Below are experts of layer 5 (counted from 0) of a mixture-of-experts language model. Rows are named router (the router's row for the expert), gate (a neuron's input weights, with its number), up (a neuron's input weights, with its number), down (a neuron's output weights, with its number) and show model dimensions 192-255. Each number is 500 + 25 x the weight over its row's rms, rounded and kept within 0 to 999. Numbers have three digits each.
After each expert's rows: a language model's description of what the expert responds to; "mostly gets" lists some tokens that are sent to it at least half of the time. This comes from a sample of Wikipedia text that the model never trained on.

# expert 1
router:511466478503513481485542516503490465495536545518486487500543473514487483452522501472463542447534510465540494494502535512493480499481472443459476507500495540504493502541524539450464492493494455
gate0:495493508504555492503530488549501472523489496499507491513537536506508506541510480498499485519508518511533447497482472486505493471486498460488519524523490523515458503474534485552500504476454488
up0:507474509512541483491521442523478533529502519527515539521491499542500498487515500529525489490468529524528493485482480485485522494488478455510542467508496516548507491533529525486448494528487520
down0:455541462482488501513460486510456489518501519524513522503513461493541478460511511538500502501489491529529466537500489522456445455476483473528550503512513490476483470547473582468468510481474464
gate1:490561506476507502492464447510472535554491517523489446534506513516491468492537482470517462489497514527481495523520474463498496492509494502506499485454485542494520505524476504477489493508513510
up1:503517504505500521521453505512506483506521495504532475530498506529519533479504487466482540481502476555465492533489516501521492502484500521472489501477510491512523517491474498509558483497505515
down1:505498521484494497473532502510458517510500476430499510500524542488526499521507522514487528490530485456481485478478509511473451477497496510480505456514472508510534496485509480520529486543492487
gate2:501539529488510534476456492518485487476531492506488521520450499522561488523501515533528556497525504504443461539564465502500486487517517494490507509455543484529497490488523514495480461468545537
up2:526540502521542508518488521473486492483483506449489487514527496501488477496490507508459476515491484526540503472502492468522513498493501504455474503510480477513506521443502504480456484500506505
down2:503478488523495483520502444501515514501462510497473518514495483482481464517476510474480467476541496486514477509513538504515528476559472516478508510488430522496498518499452481492507518505475471
gate3:476503494502507501486505510501571491524490512491501549483518541500484504497503494536476456496499525493501530481497536531493503482499446497530496479541493448506463486503506467503485514501460519
up3:530535473492486508541492508492490492483534490485513435511479449509509491516519509484493562505532470520467508518520489516511506503502583509450495486494494479474513483497444529517495491476564485
down3:479516485539556465481486505501451457503480497503541463480493486478543453508476509468489468468516499511496438498500464521475484501502481464497499518513461490486445531511528521448475531469497519
What it handles: Articles and auxiliary or copular verbs such as a, was, is, has, and the word right after them (ever, well, least, three).
mostly gets: " is", " was", " a", " are", " had", " were"

# expert 11
router:485479502537528510487457500497552540542478501508466520520511500477538489503491533494515549544480477509498507506502538525514507509511458520504491533456483476495485500531572513457515489496479470
gate0:474496519477472476504475586520518508502529464495488497487525477483494502519494503502500498517484460558502486447453522516554508465507509532472537525502480521485458463477486517500504545478485499
up0:511560543470469481487533512475542484505508492525499475516512510476487527445501538478499500529471492529514476454498504518459524513465531477533519466504457517504523467507553458519456536521485471
down0:515560544488492482481515524545510483515479526504491531447484525507527483539540513478523504511508492488495486480532495487530487474508479496519490535499535508483549492478528498488468564524516492
gate1:536482484496470490559459510507488564511540509503472487512521450525465509516483491488460482543546491493480507454526506470468504490499472543453548514474504498527498523534499522492489445467515521
up1:545497481517543492473518546502501479516510507510531507471470500465500525503510519509514492496489521446461520533508514526503489493485511505453520446481521543468478514507508487481499469488516499
down1:530519517538484542487503502534527517506512530478518500497468532495520462507502504481471504506499487512540495518470511475518504527537532497511464478545484550531519511479483545494540503462483535
gate2:486513478502487437483500504496518510522517493496429473496537504492502522470498485489525520540527504510529470467463524481532478478483525460497474540520505485473487445508535501484518503470513495
up2:502488489510535523520527511516436475489512546496544511496492484535483510549529521478443476524530532478452480510502515472467508471455477498487536475479530525452500528490489485497494492507481495
down2:495512483449478549518541468494546517498515522458493489572492460479481559497513502489479520519508478499471497504486481501457493508502516518486497496506467469500472493478444510482480522555445461
gate3:483483506481477472496499482480512474498510519487486487497521462508488493517439485501472478535526514507511462516530522512483518483456492497515479504512504511504488492482472522480466521561509443
up3:487508530495494495463495498483480481507478503558479508480553531473504489493526506518509526488502524527548497487467487495481480496484503489507496500505497596506490507498546480484512501459437522
down3:492487513537472514482496529485531516556503519459551536528514481525460515474526485486513512498515516491489489496502491504489472482519520497505493471482505506511503551512478515503488487496501478
What it handles: Single capital letters opening names or codes in tables and lists, like B in FC Béjaia, chess squares, and team abbreviations.
mostly gets: "R", " K", " N", "A", "M", " M"

# expert 0
router:497520480508469461477493503530529519490486459505527523487531506498518503488485502483536483483490498553476485493473457538507527509489504555468451464461487481487484483501470528538483527526503511
gate0:496509475474489531518509481476475533463500502501514513535514443504477519520473498477492522513507527482506504536530514444497518511520494483523522517512529495526494499496493501486542544465462488
up0:544457550495468492523478527514493487502502513514518490458484489444517525496506486555495509509532536481501484512469449490492515490523456518439515502532492512543490494516539538484479481516529534
down0:508539472500507565471494502499478466506527497514487507511546543523447518499483497502483471545472554504511511525514496507487536510498498502526537541500526569498517506467500517558476524502535461
gate1:459507489502479516516500540514546540511516521518516495476469455512503500521480495478505542517493525532452529508470475530499493461515525516490499520496480487469476494491449524473440527471535467
up1:508457435479476507500484541498515488503448500542475527506495502471489483505441506496491563501445496511497490516511490534488508500497509511490514510474499530519526522517463481503495476511483512
down1:512495498503490489494514507508475551491488512485488508510463493491465492513511514472497502524456519475497529485505492503444471530503541511555489458537446473473485516494507480526484525460490465
gate2:507463493471503521497498544505499505479529528529520490501543481504484465503519495476533483472469506502529465467501521530516505483541470489519530485497489516483486493502467503514462513520545524
up2:492451517492480521502447536508501495513498549484492491517502503474485498500457487477535472508462519545505453478501502557506540483509488497510483447507510484502475460485458498506454498520540545
down2:516521547534480534484524508510431470503473526526502512493537472489494492477462494500483502489424496488480521504490510495496503509503525492533534533460515511526528483466499521548473479520485540
gate3:509459518516506540530533483571494486479527514509512497467499510514493481503509470493541502519484513506474502465478564501502509509468533501520518539499473440531489473459478506467530473535510516
up3:454480547521519504504514474492504495503515505572458510472498528536561496513521513492501488521484517517474538505504490506486487488485480517518479471475505471472489560552527521476492478508518502
down3:514553476437508489504470500545469486455498503502532508507550503509476495491488513496512511473506530509546533515519464506478476513499557499483488476480551482503540495463530516424488537486528511
What it handles: Inner word pieces and name fragments such as prop-ri-etary and Sam-u-els, plus the conjunctions that, where, when and Romance articles de, la, Le.
mostly gets: " that", " where", " de", " al", " l", " Le"

# expert 3
router:468464520483521498523505501516520478502507494536492522459429483528544488462452474506460476487466499475512505504511482529502460500517518473522523472568468556500534479495506523487514483518539538
gate0:522481505507528476487496489522494504523518528513474482530541492486509470492487529488523498500555507495494500471473514523500485496513433512530451501487507501486506541534493543495479483498479476
up0:464508520467525468486494427507491488510489489501501497484516490486533543487525475547485476495451460481525448535511508472494512507517504519486516522486513509515534470469507483521504456517481498
down0:489472518499469507532457505527496462491488466511500521512494515499516476527509468531503426522488523499539421510493487530466536437493504519530486501522503501487504476525493502522508488497517492
gate1:534514502505506443507478470505470493492471518462486489565499460505494502476514484501480528489490516518532480531489495526471470487462493500465498505512489560559463541498468535505480516486499499
up1:448521486494500500495521474490515477485531498508502526462512504533487496503507518520532489512493493448474527472499518488497536503495496480533503522480515459479504485495549467492541480494544472
down1:490486471490520498484492504451526487465466514506548494482481551535502555507538504497507479544470473494461494483454514524505517457471517472574475451502465498483493500508517551516449439508484537
gate2:555514529476465477506500520494536488478452448540528471540525509474484526515506505534471485540522510496469475492484519456477504524490497520500514506511559500520516555503491505541483498529507526
up2:477497525529538488447508482455506503440497502496445470555476522558504532490482517473533496508484496480504496524541508510493503492481494443516498496517430487490515522513536506515548515500511500
down2:484508470549495490496495472540503509490555504490454548505475486500515482501511503445490504490502507474487448555501469504458465480518510484505514502513523548524520536492521500540526517506529494
gate3:507495497498481505487509476509508491456538483511485460493464493476496542506477506492495500493532514534478505515456534482500532504531521554466550496549465476500530494505473468500486507506523478
up3:514500523481470480496488483507507520510483495486487524509496500475488498492518497458477493540530520537544505399490493540515498505535513459539467530485500504501487518476498518502465507496488496
down3:497497507506504522493556463503529505494479505520499482459471491469513493473540523535454526500525434516521551517513471490471492510482510496506534557514516483503542526515474476478540499495491469
What it handles: Short word pieces such as D-et-ails and co-ed-ition, and infobox field labels like Coordinates, Species, Born, Website, Date.
mostly gets: " Coordinates", " Clade", "St", " Date", "born", " Species"

# expert 7
router:474497499448515527476525500526504486506445502521466481501528532462494498538504497509529480523508463484524492475452552480491544498472536491487526485531524437470510520499498452542517479490496559
gate0:484482502462515530483485515527462503475491499519460446489525462497534495512510502465519508490474528496475509486540495516512508495544502520491460514526494530500473508483495505505498526497485462
up0:494529473496517508493525496484497505503500512474513508500492564494488499503470468545486501478537438479559476544490493485507495506482519469542530503503485498468501514517527485472505486456553508
down0:525501491472497483513494524483523486487502494462513531532459468515478506479524502458527485522486488510452523496522463525506442443475509509449561455528511467504499475503503491541538504500516521
gate1:491506511492532491482431459517558496505493488503490462536480500510519522522434488508483515515487486519502482526510458473492490462520514552534508503481485463506417505469511499471458518477506529
up1:508480477503500504498497486493512515505466525480463480485502529490474457531467508538487493555441456492482466527475506479518505488477521534499466545507490455481468501526489486505467510494499510
down1:529486493512470555505485520523443492498448479511498494545495498497521482452502494464491523482502532479492484483537504477520536524514491528542463501465524511557490496511522472502513480512535507
gate2:498495458453526439473524501462552474516471465514533529467463514464496539496477516503514514487555473517479514497490526519525510514497522510504565508524480547420489503539491505509526513461493457
up2:504479484492469538508510495480522491507503536519472485545530456558502476521518502486497466476487510492520486503539450478503502469504463487505498465485489481505513491487530504495481498500491488
down2:500483519547485499492502524528494509490530518477507467478499467509541502541556496481548524533494515501514497503551491471490439463489521485457481517495492517500458501513503521477487523518478518
gate3:500508515495496492474470508536472456469507470510464433522488548468530512499476466490492562496497495482478520515503490528522518517509488508481491503470508517461509511493461477507491556503537484
up3:497504496554514484530538497480504543521495495452494534498501479557513509503527496483514500502502494510518483533501467469486492507458499524529541525474542450553490497501496501498560469490509541
down3:496501500513528493475504517500533516492533514488529523472509497481515466492560482492536481539476504503478502469475463505491457456484538483534467491531473464495479490483480546489517465513488492
What it handles: Pipe separators in tables and lists, especially after semicolons or empty cells; also table row dividers and a few list dashes.
mostly gets: "|", "|---|---|---|", "|---|---|", "|---|---|---|---|", " —;", " |"

# expert 6
router:549536471498468510498470485503502486495486517522457492550485498477429547527514556507471524503506504497500502488504499490514522501498543526496522500511554495458530531522503466500524508471495505
gate0:528502501520483531493495556483494480480509523473472523493517489478482541546537536487505488486516539542499512504508488526466496516535512523471473514534461499528487484526461478485477527512508485
up0:501511495487443501521520489488459502460496489465536516464460553530479528520530496483481535493525481545523504481525495533458489502494561560483474507482524525501525465506487524532469488498496539
down0:465501475493473503470501517493532484492520504443514517447502510481479462468560492409506501485474530500522535491443477509504527513507450467551494520498472519523553501537515500521492475515487478
gate1:473535540484491482495487480511459491559488492482470525489490474479491518508485514507446459490505478495486481462462511526548498486516488487492481436503490523491490495469540502474505508549471487
up1:492503508472461487496515484498501533465444506534491469512456506539446455519483419506522476489521484511498510491501452504522510531470576536471534492520541508490469492521511500504462486509491512
down1:507508514502526515513440484495508517458543518501494546519494539479537463483568510470493510498495496497504482545499472480500446490513514488503490508510487500475522489496479481531470482464496509
gate2:491492519506516476519508494500510517497486549537485530508507456484503525507507455463499467524496502476505522496488477521519449499492492492451509489493538505535495481492498516496498488514527510
up2:494507497489493508524476504504516524512499492521470505543498495474493501505460506491487507475541507459517499492505544514546452511470468499531503460538518476466514502487422490473484477517458484
down2:489456499524537475471478526516476485497473517531473476481524509499520495517485489495541538477521490483498481509517529519488478501494491530497491428516490509464505494469484482505463518528505492
gate3:518480547488540451512530509514499486473481468532501476544540495497475502464484491493458517490514522506513457467503478534492453495531539493491493470521484519508512480486501505453474450478495460
up3:466535516476499476507487462475502520535528493466496516483471505473578513464486473501529508510507486513513534518473484479484442466462499477504532475460490474505511505498508513517504496507492540
down3:533527518509559496511516501502502499519504462523538477471504520452523477465495477499473487518462596516501520487516493515459472419469482496491507508488430467521505516511508505485491487541448510
What it handles: Line breaks in lists, compass words (north, south), coordinate pieces and primes, dates in tables, and battle verbs like killed, defeated.
mostly gets: " ·", " killed", " defeated", " Racing", " JPL", " win"

# expert 5
router:506499522473510500519479520475476501478481501458506483566526486494505507516525478557517473489532501473485513535496498440502486503470505493487515530506502487482505505442468506498441542507498476
gate0:469515503554511487457513506482529497479490482470489476513514503483496470544525514499506505478499501499515514478488473488511501538516527499490491488518500510500495453502519486494496501490490465
up0:478506486471473450480495467438543542534493483489532501522512509488484453522472485483487483498520491470571483484486512518536510526532503568505475461533537496481504455514469488488496462527487495
down0:484499476453516513470514516502493508485447494466485483506523520485510481495481448511497511492494454487494506487562496501477486501444475476535454520503522496473541556490491502520501520492467531
gate1:479507527546549520519501558509504497526517548518501518518499481541524497521544489522447501463500497516465422533491509511507484502499500518529488510485519517533516514536481545492449511548550528
up1:511451471525467535482540456486495500480510541523496493480460509498480497512502534514492539502512525473494545503488501474502525527476487504496515522504466487540505478514531481502522509464468491
down1:499496525438525505486509503484474520440520523480494498471484519522569516518478497495509521471481448546508502485501508551446525498509513461477514480469492496500512473489534552518484519447436539
gate2:479486542507497504513492500464558515433481488502497457474500516477478516489517488546464494470439501511462485491549502528503537528539512533474537499528532514520504447533497521511466495489472493
up2:480517505501494508475497497552477467557520533524450485503443506518536439470508485508537531450529475504472502540493498502498481486499517499522524491530463478496508529503538477503492523491474463
down2:527502485522514484509487539518514487476537535488535490475503435464504493529514447493474463471497531496520467527526480506467494489479492532454511518501497501496512496501467500483506513498500467
gate3:486495495511514531553508515497525480486475529486446509530504493507521504508512484492520491566484501510554526500519522455499539517494494462514510508489536523478533544482522469503555505448537455
up3:473493478447516501538511505512520514486508487527463550500455484499510473432493535477527488508463472468492470500522482496530498492546489486489500544494510481525469461502531505514496498521526503
down3:454497480476535451490501484507473480483483509473563458512525532484542499477507488490515484501535508503517495477521498508507447503480513473477532472533492510510509507506517460510522494512502447
What it handles: Inner or final pieces of Latinate words and foreign names, such as ent in Tolentino, ative, ational, and the words public and concert.
mostly gets: " public", "ular", "ute", "ative", "atic", "ational"

# expert 2
router:500501461537486523486535493493467529489549552535548493482487498507541463509518512471540502521492508467458507513526456481512507506480528483536484512480519478537497487504524478517492464507548469
gate0:499553537498493490513508478496491482458523483495472471505472440528510510488501520499518525486497489501476441543553525510533477469491471473475486516500533469563495474492475510472486478492477473
up0:482469482508537498524517517480520538523502492507465541519533540496486529501512463482492519558484533528550546490517478508426484503542528507484538536481498523469509497499555500509526545503545487
down0:544473519539498506536466487509518512501478477541481513547515460494505466470509517509490502537499508534493525519490524494530483487513514462527487528449473505515499475512506511480480487489473544
gate1:566496518491514527513481472500491531472492523511519493530479513516512523494530492493465528542496482533476519490531520516488490521495532505490489515482519461549514489452507524482448505520500500
up1:535501525478489532503523504508503471519470511490496479506510464489498459491509510507495430514477443506478552482515506498505489529503507475495476506496471475503553474478498529466463509575496469
down1:518543563521456472500460482488497550578499470478546458498500522474543542521516528514515535501529463477472468517518496473526440475492447476493482490524529492488481517496529521507517496470490533
gate2:455508500482575476502486469485459486513470480508539518484494515481508502495482482521497494532520476484527493496441470490458506513498444444528486490485529546502527493527453475494500482528485491
up2:518493517486485498467491484532523522466501536532508538482491498529541474462465478515473498453501506492519527507512494509522509503514542515510466511487493489454501534483522475507530498511530545
down2:554500497473479499501517499490485529514478467456467506505511462515528509516467518518498473513465537517489520477474499514441487423458515477456521491502511546549492540502557520523507504511501518
gate3:510493493543509511528511472532526504454482532493448491495478513496498476512520507522481528468493457491510472538538507552544491520491496475484493498536502520495482499519500474457502498447523494
up3:453504519505535523491480475507498510498491480479530490483510536512543522514528534485535495499506462490493509485523483532525546524541509533522514473473500530488527492515537495510565471495498483
down3:472522487517505521487489469487454464470516485482499503496454474493477492500498487483469486511530453516523488480509528517505537490506499524493512484516501496521492469526488463461491486494431523
What it handles: Sentence-final periods, line breaks, closing parentheses and the == or === marks around section headings.
mostly gets: "==", "===", " =", " ==", " ===", "="

# expert 10
router:519489506498488506519430521446474509508510528493481491507478545489522489533494440526487477497477503473480469501487477514476477514513459474504439494480495464515461520513477506529494494502452531
gate0:495465508498531478551495511517504496455523547501486503449483504503503505494528508519501476508490500542498443493524512521492502527493516520455514531458537514482517469531518477490509488483541488
up0:471513492497518484479490481492479524468480498468513459480564464507503503503494481546549483515508463487532533490512485496550526512495492551499451478486499475461511463455508462500494527465530476
down0:466521491522516545487465462505506487486485528504523511524467464511427528529522479492500488482507499553516533458461491461515495519509481522540514469475525485494524495522514486463490542509502483
gate1:463445499516516459505520510490520495516492480512519544471474465497506521521437527492491473486482482478481472506507548513527544518491518478507512475528481492482516499514526484501557515504520533
up1:496468440498518486502523537471496512528507548576468536507551486531490459490558518459494478507477498439511508492508527481520524546466538488489511519511537507485524491504460512492485503526501505
down1:527552460505484523529497490517548478520497433519491458468520517500476548535491500538483504497519476514491483503504533498527494525493517503501482510522469506444502487504489515523508523461473524
gate2:539531517490508475569471513453487550501533490467497467559501492465489499464497454487511557553531455509555496498521522468517414486514488499475492562488542499527470485495520485441491499457491467
up2:483530471531523456506491513512538541532523498475527459484510477498517520487532504510500426502499467505494537518507493501513481474503507491511520485512510476484574497518526494502511471495506503
down2:498527491492547498454480482516486499513484518544503504475529478468533447520507532492507517454534531547493513528500464507521465488500486517502479488488528509431491459533468519498541566533492490
gate3:479501519497510531533511476523492520470475545516494479535504479546516511487481518439494487509525512487518486504465497502497465437483482506514508517464483518490548506522477506474497476484531474
up3:481480512506503504520489497462479530560501530504504554545501499462510507504504481481462474530509475497507515510491553522522538497453504511518454526477520460482527495502529531477520489478513508
down3:496519451518521484491445518518480509449493480463503525515551514436514491530508538505484540505497514462494522511522446532540526495516521516531514483505552540477551491526536517490519488497454532
What it handles: The word the, decimal digits in number tables, non-Latin script bytes, and inner pieces of foreign names like Gius-ep-pe.
mostly gets: " Jr", " program", " sq", "29", "che", "и"

# expert 8
router:498519560507502507480548501522497495503484475516556502483502539470495489485472522515483520519490500532530539492484544500499426507523518471524521485478473485491522484456511473517534523487465533
gate0:541496543503497502492555515498467488520449509476539518452556456508499514515483519440478487520486521470541501502496500500519523511484501491515469461480486515521503519488487485474508505496499517
up0:485508530506450524477518504498525467498493495496525492502495489501528497520466538479494544466504494522533498506478521533487496540534499524492444450478491509485531475510532494513506433517493564
down0:507494482471494488483484495500520490508518462538468476527502508479509491487499483504531510500470478510542513506489502532520497532482484527504531456498518498483523469519513425493503481507469502
gate1:486491535514530487488485495492496499528509482533519514496482494491512509457468530487498526468523516495486482457468485548465490490445495478508455521488496508516498514496438530510560470515528491
up1:485481517516489538474506508496480538479527469515475486465534484513479513480480476468515484465494496495507509506501512523483557496500488554481492501518475544467542522540493478515512487523501466
down1:514494504486514463487556476497541550521502536496537483494494518511485496506459467531517465470521507510479490513488481537486495528470459504510493558473481483482567504505510481508489533492508470
gate2:517539525510501481475557442430471520497500494494514512493510527527485488503540531486472518518526493530485517473468498500517445486499533474490468496456499500526490525521501503482492491505518446
up2:534499482513499514483531498512503427507438506508472506519551503507442508547501499522513491510501503527521508508485493469494493486511541449487472501552485481487516515512472485495469506475524501
down2:500455487483597506429460500475486512515462485477487532514547500488511461521503496512470502506458549502491537470488508530498500491464461492519453512477485467525488526455495492509482501509521482
gate3:549502526514554536511461487529449486488481488442519498479521477538509507496533505478494516498489478523476473459530501521515488476516519544486494525485522492515473474504488527489507495480471491
up3:497521522503541536483476487551484473519476509491547509420515481534544466445546519494516491480470472487472526485494537520544468498515528519502457478476482506474483489519496556499504475502462506
down3:511480497517508463499479475528497505515509521509507508545543471509517481444542507510525504512480452499465520476518490510536505515504462507528475495471514490478537534520515485532497499518483485
What it handles: Capitalized nationality, government and institution words after the or of, like British, English, Foreign, Municipal, University, government.
mostly gets: " government", " English", " British", " Navy", " Russian", " military"

# expert 4
router:518549525468491479510478479495463493484513459479543433524523523516505522489527467499523494532521492507523513491471503480490477497508476546462544503502536506532476506484502507507519487484498468
gate0:493522510552490528481466443496505498464458492526496505506510473546528502502490505488468520515529506526514527475499527483505496483508475511484488511470535497504536498468501572517479475524471533
up0:503489468504479479469516486477528507483472488457497461467559528567477465530527528515440503495493501503494484467462531525502570546475482499480475505514528497485464549546500465472551525465498468
down0:504498512466534455504541504536475519493498533508508468540478505505528529495471467506490531479511459518521501519499530485505495475513483477472498509528493521497513504469512525494494512504523507
gate1:499513470542509487478506482469505467529495474478501477574471512481500494510521518506499513520482532515492532524474511511502496480518519503458525446516474482480504457502506458486515494472496471
up1:480473468511459530472473495531499501486492491506525493462503528481496516501525515515509514522530479478482465478547537539526534496526532505533482538501492460515468477486487504515477537527500445
down1:473488493510513485528582546491447557505497522510502522506528478492522479512479501507463515485507521503494450521521516499451469455541498486491515493461491534502507501509484499493473497511482507
gate2:483486445521511500491522500483488483416491487515523469476525496541518546548483482497487515499507509517445479503502548543498510491474517492536484505484549498502504541548497537510472511426508484
up2:477510533504455506484506493493515555482507510495488465503578492518518531463495461467476532482544469500451468526530530519518524494455481471542468484515515474497487491502502537510505482487473502
down2:517473483477526471457504544478471489511482475510485516508490451496515487489519471521527472464496493529509485517488505484533525547527498530500486481508492525467492500518427488522534516571478513
gate3:490492502561501515475512473513505450502462483510500538505524463506505510476488547521519493494451501516500470534471490548483502476471495548514465494479508475504506479487446556483487492511521471
up3:513504485517500461524519539539465560499499495512512471491498472462514518458505472500491490508552454479455507480565510499492497494480494486504557518511480527526525501553550497516505532479511484
down3:499496497507481470471498510485508501506545507527545515471527494490534476469477511510440485505477513452507526479485552581442469445517464502488491546458506503510489483468502502476489502477495492
What it handles: Word-final pieces and suffixes (ife, ays, son, ley, ers) and common plain nouns such as player, year, father, children.
mostly gets: "son", " player", "ley", " children", "ics", " year"

# expert 9
router:513526469520489497496572511495543521478512482452481549461482457524434509531520544494501465469497518548499485494539485494496530502521508507531501509471474499498493475512481506466517529501515494
gate0:507514498500503497533467528523461566497543512510513445563479515465550519485476490486494517535517482490496484504456513496473433481484528489448538512489521531531495529501552490474520485501479522
up0:473501466541521481510509544480544495486483522494507493464492483455510497506487485505496499503487546486507512495500450527504497474480500487506469452509498525443515484485498486481503493475499488
down0:478503449487520491523493487480493485487485511470453534523488505489477509491517514523526512518433529514518485478460450500477572514452514535505504489460515522507528542482496486463528481460503456
gate1:505479509550512471518520531475448487501567466505523494521514496481497551494523508500458507514465514505554480525497490477493498494521497481480500536502513537502488505513521512473494516506537483
up1:494482531520497526536497461528509501495473475514455497525527520503507488537483501468503523500495448504482523479491533550497491503494514519523511535488503452510489444512482499473544469530429537
down1:539482490513516467498449514516456539491527495507518506519501472517506514474492499496526482490502487495498529503497520537476462440504471438491505526475481494512522482504527551501513494488520490
gate2:496491490430498514525510464497513488516458481482483513492499513523481509498501536508506503514491486490452495561509471509505514496492470519494498501481550463510546481487453497502524483535511498
up2:478494489547520533499458531500507491503516507497500506492451488497509469525488511484538466467514485508507477481500547451483530508468489464480516533490464515531478520490505518540507530537474486
down2:513484463507524506479465487527475517453513470519505449518548511496535476473499505559491541486519501521535517527506530542455418426463458497502481481508523510504461503503453489508515508506465487
gate3:484505524513555530511536515494469513507503521526527499499457484467510441484475491459477510497490507504511518518542527510474496491420552459518523514508505470485505474467498502446484495507512509
up3:493478477503458460511483515486493462508525471496499525521480505504487509487502491523451436526477520522512491488471504479472491472485471513506531504519467494507472535500480523520512523492483487
down3:525512510500524492515569495494528471502436479483492512507500471532479499516506489477510501518480542474460552489541505528509499470482501510487499452489445503494500524548518532495486489460515501
What it handles: Prepositions such as of, in, to, for, by, from and at that follow verbs, numbers or nouns and precede a noun phrase.
mostly gets: " in", " for", " at", " with", " from", " by"